From a checkpoint of a small mixture-of-experts model trained on Wikipedia: vocabulary 16384.
Below are experts of layer 5 (counted from 0) of a mixture-of-experts language model. Rows are named gate (a neuron's input weights, with its number), up (a neuron's input weights, with its number), down (a neuron's output weights, with its number) and show model dimensions 0-95. Each number is 500 + 40 x the weight over its row's rms, rounded and kept within 0 to 999. Numbers have three digits each.
Before each expert's rows: "gets" lists some tokens that make up at least twice as much of what it gets as of all text. This comes from a sample of Wikipedia text that the model never trained on. Tokens count by the router's weight.

# expert 72
gets: " was", " is", " and", " were", " are", " has"
gate0:497523523521579531505617514439428505520573449419509449491512547493456517518519533560505503530460480505483498541578548467437460576507500482531541478479480525518474482459465471539475480459502503511446537522502529486487515442384497546461454531513532426444515477502507517456539488553557451461
up0:496471486484484495478573549459523504481483544451485463548541469505453535484490477582521532473405498496455468571510443439475571520556500445518507457499505468493447489531441432488491506554505492559548505537514525419472488426546428478444496564549471471467527515548479482483488530470610459524
down0:495497500462530498514404464513585493469498433484514480487522497445507550445468468491427507496570505452544470509420543488534562503435569498527516561509437528460526510515558574519477501491477441467525500409526497573546523516543474500466570487544498507511490488457422499498500476491397472537

# expert 22
gets: " first", " two", " other", " new", " one", " second"
gate0:461460465462476506460554483456555513502414479479468499486470435397486512477470492423515491459491484512494453517563515466502468467447416576523490618459538374490436488517470505445498488470458516549529485476501533498553542486555476517460500494541488521489542521536513486533544490481547515555
up0:555459491478515521472520465528408430563543519560480483525545447496509535461612470464441531435509517427504521445478529504581521487519442504559532539547513518487492424502521529552574460533536549549521532468492533536502474527520478492419483512522481438483510456411499473501500446487514530512
down0:456497546483421562498523486477534467510438482478471590473444494463514438519457512543554494502462510504537431463481435545525448546506473523483482474457494429463429477485432449477542443478469499571458460431525502452544509499451461478496518428495513480497493491556419439542518490461537474573

# expert 1
gets: ":", "′", "°", "\n", " /", "°N"
gate0:530460508422500516493459475532626478456458479460402591426534433471506487479481522469447497489445472477495468521497532473499546558524481536515496474457595491551503539520518531515531469567421489525495487514475562453515536498467534517532523516522563433517482514557509532599501492502508501485
up0:456450556537484404561461467534456480471522582565512485516447482445481509466444543519514477499541510489533424565510576462506437473505478492451457494452461548521444472532475511462511491497542414532528482520498501513405452431497541535560462515504537537486442513478448464521476446453467521489
down0:496552560455549558454434533480482523523534432545448543495625514510556483565462506476520485464443526501593535511461440521511543483483476500467518497507512535490594480554490492452534521470528440496486491455535457529541531558509514485505528525528473497483540574539515503441540544526440525579

# expert 78
gets: " in", " to", " on", " by", " from", " for"
gate0:545547516506511492491540544527539484559495513534512450469445532489476477493542553493557483508577517483446552562524440520462483523459511495446491423484397454425466487471533479401386526522517483581457432480490486482497473483458548531510519506450506402492494495531504493482468522445505534482
up0:477450485464574507507482524497491519428576554536480530514525587568541494531482507430498487453528524585468548468474462493519519558519458484496518507528518520526453510491555480545501528490574499480508550555525529542508539499481510429394490520482427496479477474580470465493448451463597436496
down0:545480494516492546510574509511498551504480465462503491515444445521519499453457455451470448515559510567501493531543571534484483509452454544472506463468453521505479426509529467481462473524534528585505460454452525431503538544496465575509504427416479384560500579476490470487537477431503502529

# expert 66
gets: "er", "ly", "or", "it", "y", "ar"
gate0:471563507413466519487537542571503458558549532478575561456527526433481531438506496559488486511513454507492489527470500573518472481482557563480552481498508505469556456497568490577467515551431562502492482485547533413480531475461450482512525555511511487504506486568435573520570510478510486454
up0:530510517476475520509519524510543441502521510499545497492465568525445506560455455459563543502464478456462503535532530529419521574446443422506503524508486455564463433458544515560564458513466490533495450542558493526481556518441535504465571494417536529496484533517542495531481480381498498447
down0:546512473437474505547511410493436496477529509495543480515532498462522468501493510487443550524522545526517575540486502441464526538473476488557446521528471523530478468396561491499532501502522505499562455513518515468540451526485525507461399441512515414484552587460493593469520489527588532548

# expert 21
gets: " of", " by", " for", " as", " with", " in"
gate0:550552511533516540543432499456505462541462443425544487529500468509535487601497504550491450420491534484522544565466430534516487447552509529483439510558506489517503532472594481437523542478547489522464488494407527507476505507478506439477580446539448534540533481440505539497487454536507516451
up0:538537504508529517507460498506558520452457538457466516508551537567464458491527508547508419504545521513430469504476519476473484522494450477472433526476431444453442485512465445422560443552514519514507507472499561480484491417491506547415528553573418548450466482412505529474496448510516468534
down0:443499502541463521540497506536596466571501495508511517514476500498482494412480486489450488465612454544470514466499547423562496499482572507491466511522497548414481423543467542572464467572486566442535473499518493477447542481506517544489473466501509506531516481530556492474490580490482595483

# expert 11
gets: " (", "19", " ", "18", "20", " \""
gate0:504493477488496578489555522535504538525466463517511508415420493464424471439452526474552534525486487543546462518508478420515540458480447492441506493568495477462506507487392452521508592488465455505420487538567556508514537475471573498522554548486509489519560453486483502533498546551447461507
up0:526492513444529527526388485468427410530443557495524493458581398528542525496558496457560542563491509567499520574544496481532520479517477583551504432467497468497523510512548504510493446508469490467512503430476495528430482519510455502448499518505509515429534490443511521467432506494485511460
down0:467467537491534533536520570550532493510499465504512480493428471474495521555505516489448574469526486521480472370586547459511428538471513484448476516482452510443551496497474546518512529557452490527522581450572539517528540562526512516562520495559529512560517475484592426511506492514513553499

# expert 79
gets: "20", "19", "18", "/", "17", "–"
gate0:479486520529439508522507420498515526409544537497582484576497547458578544473444518533463520461545536533481447490473515441434546532538474476501446455467479514504562456470513520544499509507498461493477526460522449462557602481573492487513580452496563434502460495513519544550547500468529520481
up0:452540531500448487412480471488441475516494475486472457495530408515534482575453419500592525482567464528530485477510472552504551469467506457553436539557479470515418526446470416453419493442472504488497478505524508537493505541500501541530545498479555511476465536503462583534527530492458473459
down0:502483480450420515553491513495542492491495503536508553550467498501502498545540577470552512431479482454523482486513487441489502527515531535493412625463485469580559541406501553532499481515460492446463460400501497492501506539502503501448527548514543534510510478438522539483540531461566425546

# expert 5
gets: " S", " B", " L", " M", " P", " T"
gate10:501502446499525545540556477547570500468441483561502520522374491502556502448471494531478504479443457454443487413521523476503463531473470457467413489540488561476451543538519425565462482510497459472502462485462512454534547520468463560525499495519490443493415516549491497560521495536445503550
up10:486444495532507563438575543498514513496523421498509489520527495557527514507541596505506488495496554505437467494547522465566434518589439488535535614529470564571514488487549433486498537529503513450500554511544438555522481502471490437474528545440494536512515452481520553483526485456452522488
down10:533520555496471567440510582421450538511467560450546564514534585482495489467453487488437481514464437548547485487516538543540504489486501489582537514499480466488518498517474472484543512550518404442460510532397538530479489523512522519537514451527553549514530485419531455460458529528511552526

# expert 49
gets: "T", "S", "D", "R", "O", "I"
gate0:525545533519497507557470475537567423531503450529504494547555487427396531463521443448450461519568467519517499502466546425502514570487567452474489512412516551508477523496529552481500488545588429456503482493512485522494463495513484486504442509521504492534454458468433546496457556547519425506
up0:519478428504552516433444548476521500512442603492498622566473506533491508530492429506497481545505495526468466473496485405503508515560525548518504533447479498503519515460509444478491500480519491458575440496444526474572425546467519515521546505524565532478531551515496447575531450501546539506
down0:477416521547451450481522424545469504403496448573447437506524505444528549533563474469486541504476516494492391495528502463457541500516508472526530524464528546520551460503521490581592514466524456566504450473503530457559461466527455439496515448462484475528447465497525518453518493471470476518

# expert 58
gets: "0", "1", "2", "5", "4", "3"
gate10:477448519482482522432468492521591449487506422471493494515482499504507481480489626475508505414509474512546540532474544450474586520481524441510458440495515495518560461537500452446497518520507544482499469528461517485458393446433494451516515475564517448527584497496544552440454500478482519528
up10:475451533486505411491401479511507485544529443500535556527573553496518499515480470550498528465514449492506499588559562540505507497538512541458469486499474501508479576441525469487455477546494495545460475509568486520455489534514467418471435548504514453518483536554523485490549404601457500452
down10:386508494494444500573550520546492499440511499450496496507450469522483510504485441470423498488537455534551542520519473523525533570422487449445538554507518524488513453464461470526587471585450481470501523434512476500534520458481512459451519448473524548509533453414471579499476561472522522509

# expert 57
gets: ".\n\n", ".", "\n\n", "==", "|", "==="
gate10:521575599512569511494486591427549535541454501483489492425528447466510381476501482492449482464535438492480526530502459579534510469459470500534541568523484544533543490449504517502499485467440569500505492495497470559550453501463461507589497532478521473474481536505499577465500508508477549508
up10:494455481448499503464467548503524566506526464523550460536506513524477505541586465502453520505493545560507565497501418516606476491498509458517499431572443508555499486487501458495476492490467520459450484553562514476569498473513615542522510518534570577479553495476495470546440558492472442538
down10:512457495493483476534498509505469420469534474538483490520514433557594525486461475494582530504493521515485468555479537372451411514465494527391511481454541457534518545541480586459503484534500447552500523475483525496503528509483528512516505499491415467498491450573478443479523485518523438434

# expert 42
gets: " not", " also", " been", " more", " later", " well"
gate0:536367521507447437498513514504558547531492579442566472475458426474484520530394517530474490486513559491550521579478500459455518465494456496490513496483469507463542476482499508407444510451446523493524528517520519523462538553477489483452438507468535389524508473508475524536510462511535471486
up0:558502505426488418457576421564438498505471481495403425462511457490494503479480465424468497545536558484504548457528480517506519470549408505551493508472470482479479525484456567490487546446455503552472511463481498522524505504498442520518540470513571492534484505458508589507528540572541486442
down0:496466473560593449404448495482480505463507533474495480531504583505471507488471480480515522525476489479560546502505557534497560459492419464487472550576535503522534522541588464502495461475537538447578449500451433482433516488528545540526538509544409546490477478463441525478458523479517444519

# expert 3
gets: "\n", " |\n", ")\n", " (", ".\n", " =\n\n"
gate0:522558546535492441421469522528496544470525524479552504507448472493504441480506471485511502523508531528583470478504476497566453484620484506496547463472502485493441522488513442490519447454525515491460544525556541497494515496432566422478483503455499499497632467516455408541545469430485521485
up0:548432471509531457471489442444423503511520502451548483533505477537500490475509555504456491525508530452474462505512466451552389508481475482522534410542527452462498546501516551523461507461496448521470529477498568477463509582553466566516522457497490478463521400455519486566399485465496445524
down0:481492492482532490409473550520478456523530467457528546508444560470466483483528469440459497495572561499539447491474477427514492461524558534547449518485518551495483394534548524478489490516515532518453514489546483432501455544502571421484458494443568481602510508464501435519554492549464531469

# expert 36
gets: " \"", "=", "==", "The", "===", "|"
gate10:527466494485528413512399487512504503467550566529479391487493488502424550489450499566524539496434495488585504467439513520528494509550528577530513482466494532443496556515502520534547502532490530541574458457542504516512508539465496500434528483452484429549513464532444476507511515483601487542
up10:536490527446542440463453479485470458465473502463534483447524519536511580538546537485446503499521572548483428553540536478449500545404454520537504458575514552483563530514560475500468530387505522519548529522456491490498491480484533475546505503540433521472446528491565568517505527519514554437
down10:465554489463423477523502535536528516510493553523441538528471488479533475488547531502554501500425528488481490546571529522531545429460504469526480488411489507577413579415542478486570534514423518464513510464497523528542489395473524523444546475508544454458472483489525505533528496509560449535

# expert 18
gets: "-", ":", "|", " -", " •", "==="
gate0:515496477480439528522531481590532488550581509489523432514531477520506558475480491493456494481528567397412469493534495467478484542444507518560554514519415525441449497463521516458451533476510447522470559524439497555485475411532557500455509496507464524481496528476435508542482536477501536412
up0:507586563516447449406461504463474461520523480472485476480542443559487484525510466501548507501585450500483538485469534522548518542540526523536468479512579477549463494450517477513545477501446528460514496456483548549502518531471489521500489534478626563509524615452542523527531479472424476525
down0:476486453474476526502441491483561406506504521496490520520579510456512507493466612525439557524414532539522424477501538500534565465499535417490550569439467487485546494454548575528482546509499435538475568492495514494441510482506538558497468484535490440494461449495514527444477525479549480478

# expert 27
gets: "10", "0", "11", "12", "13", "20"
gate0:404480489539510533464586499409482480513497559442521478463460512521543563506524443457467473503565505540500435543546503481508515536495415526621521523501526511480469533448481434483509513481532465468526439479465460476467530446488527467462505573527459548497505494565489536551552524472459461456
up0:503445462495491547385536544493462429540519523497492530507509482448552427474569423544480510524573492480563513509499453569489453482528401504423521525535460543478483500436523482430532480527519524514484503505477498469494446410540490508473529469538463486529443448519503498531512580462511493547
down0:483446508533505446478505534498484504463473476513479517481463524556447531548546469474484464509546474522426435479485533547557586503474513496610468509506544464512598483509531462506516465544547588455525466471498526571603462479539484446510524488436468508529532522477467580487489545512453547453

# expert 65
gets: ":", "\n", " (", "-", " /", ")\n"
gate0:510565477523524505528530543479498483489486474451501495470482439465486472486520482458520494495516502468487567474490438555515514464507534443533554507575540404443523597494594528474454489507548466468456514529583451486505529587530504413501519459446491576459592452515538525480493494502469482549
up0:428454541428488540506529496518563532515482514481505475463525539496445502457451546572485509526478556435441519453554484531457564479501514487508445454460430586522506454469493531545544536484563516521568515534468505520516491485515491501584451503526500512418559477489418405515519490522537526444
down0:505498522516506515468499547505443522530504520504438497482527402583544487517507523501490507440465505485491507512437480498563493474495426486479596461494539536563484567532562479456437502453470495442517560470510501499527468481462514413558596453408514500528475477530499588525573477487479457499

# expert 63
gets: " |", ",", " (", "\n", " |\n", "'s"
gate0:469414442426525478473481458503423529493465520466458444469526534538547492529455478492513492541445492476520482469482520567518587506586517470447527566555472475482464564514474508461490558501499472451491484492562429534485489496462499502473588599499493492548521503469536435459475453555471467451
up0:533568452512473515512471560473487470537532492468542527488479442458504457517518535552494514573420437578544486531494461416531462459480457477491486444448511475523414569453499446476451523575468525469482555449438498471496474453450462423471503446480513519473510500467438469529483529535471561505
down0:497471566542478543522522490459553450493475527469453488511518517498482514520541444517449472489463457488482444485511577584477504558501506571566444505477544478549528487493557462507500458369539499471519526506528518478481501533503436434592449473487449545471513446524568499513570528477421472525

# expert 24
gets: ",", ".", " as", " such", " including", " were"
gate23:496421509419476566459534469533476452470482473641430495466434525422520557524475489522464497510644514489469435538419540489528443470485482544509475534551485462494528490504536496493479505484534530476443506485529479464496457506511464547535516512490451489505469544534499481526525523488536554477
up23:448583482498465463559456479451442542520552533556462495493498466425573499483529514425524444495569500475552582543523477556450474487467543429500494522480482514530486469493535508497544486434469460489523506427525450519532559495479473557451460428523527437509453453526496431491468564507490531507
down23:463525540461468499550493503455484532514552527553463501491554502413591560530520527491459480497527525495566478544410513452570486497451448470483535488495561474484438473513468570549516437449487497496555458505443517500547419478521512552490478447481511514440429535576429532448529495490522490514

# expert 16
gets: "in", "ar", "i", "a", "an", "al"
gate0:523508503485535559554515487531511496452404558481527483408553545403505519514516510514536508425487436455584512485459528448482485530483515501538523518480498477494441498476469618555493470473508454471519555493458448500519483572457428500537542544474563512532564454489505558499472515446514520490
up0:524467473591489452542489572469499472551494530451438517530498443509508568549452503498496384475529580475549513508506433477519559443549480455516520542531481489516527484475524467538501466598546576400530523462438448559493488511507485432499484510489496465478526532500514478542499453475518518534
down0:496472483532496544458572528508489489468474471498473472536563493436409439512475472529475479536490425515465525496558477418498452531488459473441477539501480487500506516487516616482574490534461440601546557434500535490476455486496561501473481585508480484468429461458483525549535491537512533535

# expert 23
gets: " in", " on", " at", " of", " for", " from"
gate0:455491435438501570507466558483524515448444500461540504510469458517486440533486558500484452482479540516537536514491428451459413505541431444478527490522442519442561475459428481451499513524449451512418530490517498455511487442452495484453433512543539559512492474442539504468560515542512430463
up0:470507546426529524514520478492472545515545436500574528553548470537616502530536490544523542503552480511478473531468490526488509484491499463491527441505531481422510485445512516507478452494462555515533496503471595518556516465444459415433562550529511542430477400491483500524522511471452429474
down0:558515546493479470475530525498587517519540550505541531467487594507559461454477449493506403454526571499475462556496502472481432467494490571608496459525471493544549467520503495501462506407480521513470500505485554537495525417579573513492492503490512476561458468456500472461488480511488570497

# expert 10
gets: ")", " |", "\"", "),", ",", ";"
gate0:536504476504513525494470499436518488487518548506425476514515468560513477582561570531602423517489448456511543475465465527489526428468514518463537513537544473507492608441464453510442436526476493500516515445513515519497435471537563478472524536515438448536549542546513567550502546522484451475
up0:480474492561546541580548483550535523494573467514540467482523454482538484495471490571456482465470486473555450458474475505482429555468518415440524551500458487507542547542445497554471493482520595446462516514533476462428544456530504498441519448516502479458489494521531502432574497483426451553
down0:512517514426507490489539468461480429459534495431515500509519539504550531498487472458452514450500524520441486526498509416471501516485511530605466410492524548481568510413589527498521485528541495542515483508521497555490604478511455476542550526504512602547477505516541420529442503533474530471

# expert 0
gets: ".", "1", "2", "3", "4", "5"
gate10:491470486446461554488421514507559506490487458524531542515446537476439450537494483481429529550509426481534480476509509465509501528501487560534535513479515467566575453520508472470463432468504515467514595481396547425445540542469526521531496480526475513472522476392503432500543517560555508499
up10:509471520460449511471535436512510516482461470469567487538452500562566454449516498514499488491502414481484505603447497499503546444428501493507546468534416563427474483552456502572446496385413541512502488512577519524535485504521486533495567503546482471513493517492483505456513535466484462462
down10:477513532465488497545454472529584485575464484470549429595487530473456490520497523473455527502498563509390505579502432522524493497574495478536501496518464446556444465492471528533536486549563521431516479512503511558544533511483474394529541484503524538553417504530520482527557535512501506489

# expert 15
gets: "0", "15", "00", "16", "10", "14"
gate0:484449482487439577472564487539453515542482496456516517518521565551514462517530530468474432460482522487485412526587556443446469472516474475537541569496487524530514555461544511497513558466500472500507405529515531561453525490503479498530481487533572524474437547472511435480532591550458445528
up0:493513516466481460486413471557573441474561528499523523519490500559607531514511450499516410476444538481496540457519512436549493536478511537523460443557469501467500452492509534531477498451468554491501450497494533488504482526533510524469512417505443574463479563571491419551540566503542471543
down0:500507499438522507527477557527480494510456450477499506503493546444461496495452463525476549511510447596576510472516498529409458516447453502556494488556535486496533546548464487514574511565521498441542456493544503427475479441487509501496486499501493620574478489485441507550481458430565424512

# expert 53
gets: " ", " early", " late"
gate0:486514475595485504510452428551483524549505498517523465482512430512477455470518395500457492476575539489480475521489520436527552546488468478475473531497502449515492506475514498489509509478459489439473457460539465465526521475560546479455518516508506378569486489411518524464448481464575502385
up0:533557468541518523499411505508514525538450519574543488503565541496485512477473486481510455513593465495483481446477466425507501436551485518496509437436533510517513585448528512509582482505555478463613455593486554504501511515468434460478526495561495452462529514510541450493442484484480462522
down0:492548501500547475556583559460515547520513424487484468489496443475490553506443509495495465488455526512512579556453518530434510493564456462501485431546486462501499428590587483459519549472493494491433551478513527506565445441526468506473512539488550546505597462536475504497484527552521470545

# expert 69
gets: "s", "ing", "es", "ed", "ers", "as"
gate0:487483499468556476485488517416501500541432510466525555517485505485555507548557491517530528472502509524478498481487559417521520505446551507543509429557568569545533492535544490440458496513556551500579569509483390553446507572509454519496496439486475535527462503468491514485524480466563444422
up0:493536493478454513524575452508482537515495485504474513503416482457375552457499454464489493447386522544434495500523463449503436535499548519520488468466563490508515533510522452456555505496507454502472492545600499429496494546516495529520520495525456433477451566532488582518477530504469567507
down0:504495438505462508510444436435489447447528570575505535490469488501590464526514472578442445437520471454560417513534574508453512517519459492525539471436461464526500443543502421507526473474491578551528522451527516501525477470559517486511519507476482526512442508544494497532416464489494463454

# expert 25
gets: ".\n\n", "==\n", ".", "==\n\n", " ==\n", "=="
gate0:438438533510545530477539533487498505464523459512594509551534484486440474506546571427478495518486494551452440508492532445533465503512519544518502533563487474447565512567568508500511540536476479456393561452538458475478501484502507513548423513486584420536501556547493511481530443545500522497
up0:463571493497530496463578486506546547537520450494467469483504517511518487570514414439437577457578567503530552540530502469449449552540537545476547469505514515507475433436414523509481531551473428486556550480494539485478502458451522499470460496498489482490518511515511491594532535523469577467
down0:503530491469522505469541526559433521518491465479511474449501430489516412504489527528441532485436529544545440483613547510448452475516464507493552506529481464513444428574482509478497548550467468510556496581581553467448519471498436470516466443548537540528464506481521508510508430463468551484

# expert 33
gets: " to", " of", " with", " in", " for", " be"
gate0:569573511482524467556521455506484489461476484520432436409418537500449441536490475513508512547458510517500480487480524489479443508472473478485557531524473519541532519470537459550463479451464478458416476513514412540560487584478476530447497482403466539438494550442471552524479498539494485447
up0:478464602508473525553569423514506478486502453511469499474467492430426499527446468537488495542510535537466487568561469487416529472532525609475509444456516538491470475418535499565519481507442510441544558521493491466467439472512518544460499523455493453472558519514458477555499495504467531565
down0:450461461516510410487441560437461542510528535431577526577582513568538500510535470495462548469521455458506505520518520508495483471496515424519454477520551467521527530539458554425460482491514539483488487506469505481524526544444543504530506486545471490423478480573446478441499586494497558436

# expert 39
gets: "th", "nd", "st", "rd", " of", " two"
gate0:488408442534538475466506440538493568586485539462530465480489456482517490564487473440551430494530488508598495452452484433487508514478507521527490604471473512445534486469544449478545492534498469548443506527516440471566491497522488535473535515533529506422493500490474474594476505507518539574
up0:550504529454532491507561498480460522531506486465573569554523503465458500493486459530527549474515468504546451498569551463487427447501512505575470493559606463515515450527570546558600572607486499563517527480513493517441538542465497523521517435482509523547508502485481458495556508518484507499
down0:488525451515410495487427516567549433530516550462497462500520484509518476539565540526537505495504501460530513533494384553539503493486528484452514475449443551445432480485512448507502383486546515556493593543449452477555476451532502502520527500504474503451494477461490557449566480528507474531

# expert 29
gets: "|", " |\n", "-", ";", "\n", ")\n"
gate0:558513437512539440522475461485542509530484486509524497540473452459491561519516488515499498473521494465488442419487476502492491512483471517571575528530540490496527485436475524545456505509436480504467504483453460470578516382524528393438542465514458478449523574518577443506570525534469438533
up0:484466518473526504539485499425395507437463526491509534481539530453487423516557576503525459559499458509565460434536535480547485541529440500465540495528523537493500536468490465518576484504526521471492447459549560430451541507441580479473433531492447559439505475530508542515531437498471484541
down0:521511527593450516485524461560498454473539475497533434508493478465513500517517498483437408479552528518511568546442503474484524500543504456538498474486537453436466481443529419495491450464483511456512531560508497510548413574451512567551515481454473489580472426476466467469523470471427534553

# expert 19
gets: "00", "19", "20", "18", "13", "12"
gate0:553467509532564531498510484439575469439472505520495474532478506489546535414465496560616508436513479545502548486485565498487486495388521541490510469509469441553489443520499467506559547482462463576441523498541465507523500516521495484447586543586504506516526495421465495535489498489529486525
up0:610512499441476502543556512516533507462471591506559499473527517542404428514536521469475449487444497483461492518474513510451461526471515503522509409507527487509504518468437557552520465478550522463580464495504539549480526493523448552537454458467494520500550457562469523500464479499583483406
down0:513503508455499547458564492510478464497502508500500527468468469517459405541526530545465446550495525463540478458502427468534493485584498460529460577567503488482558520492578504544524423490529545414560446441510481504467468498564497531488451531461464448421459513565552479435543506487491537496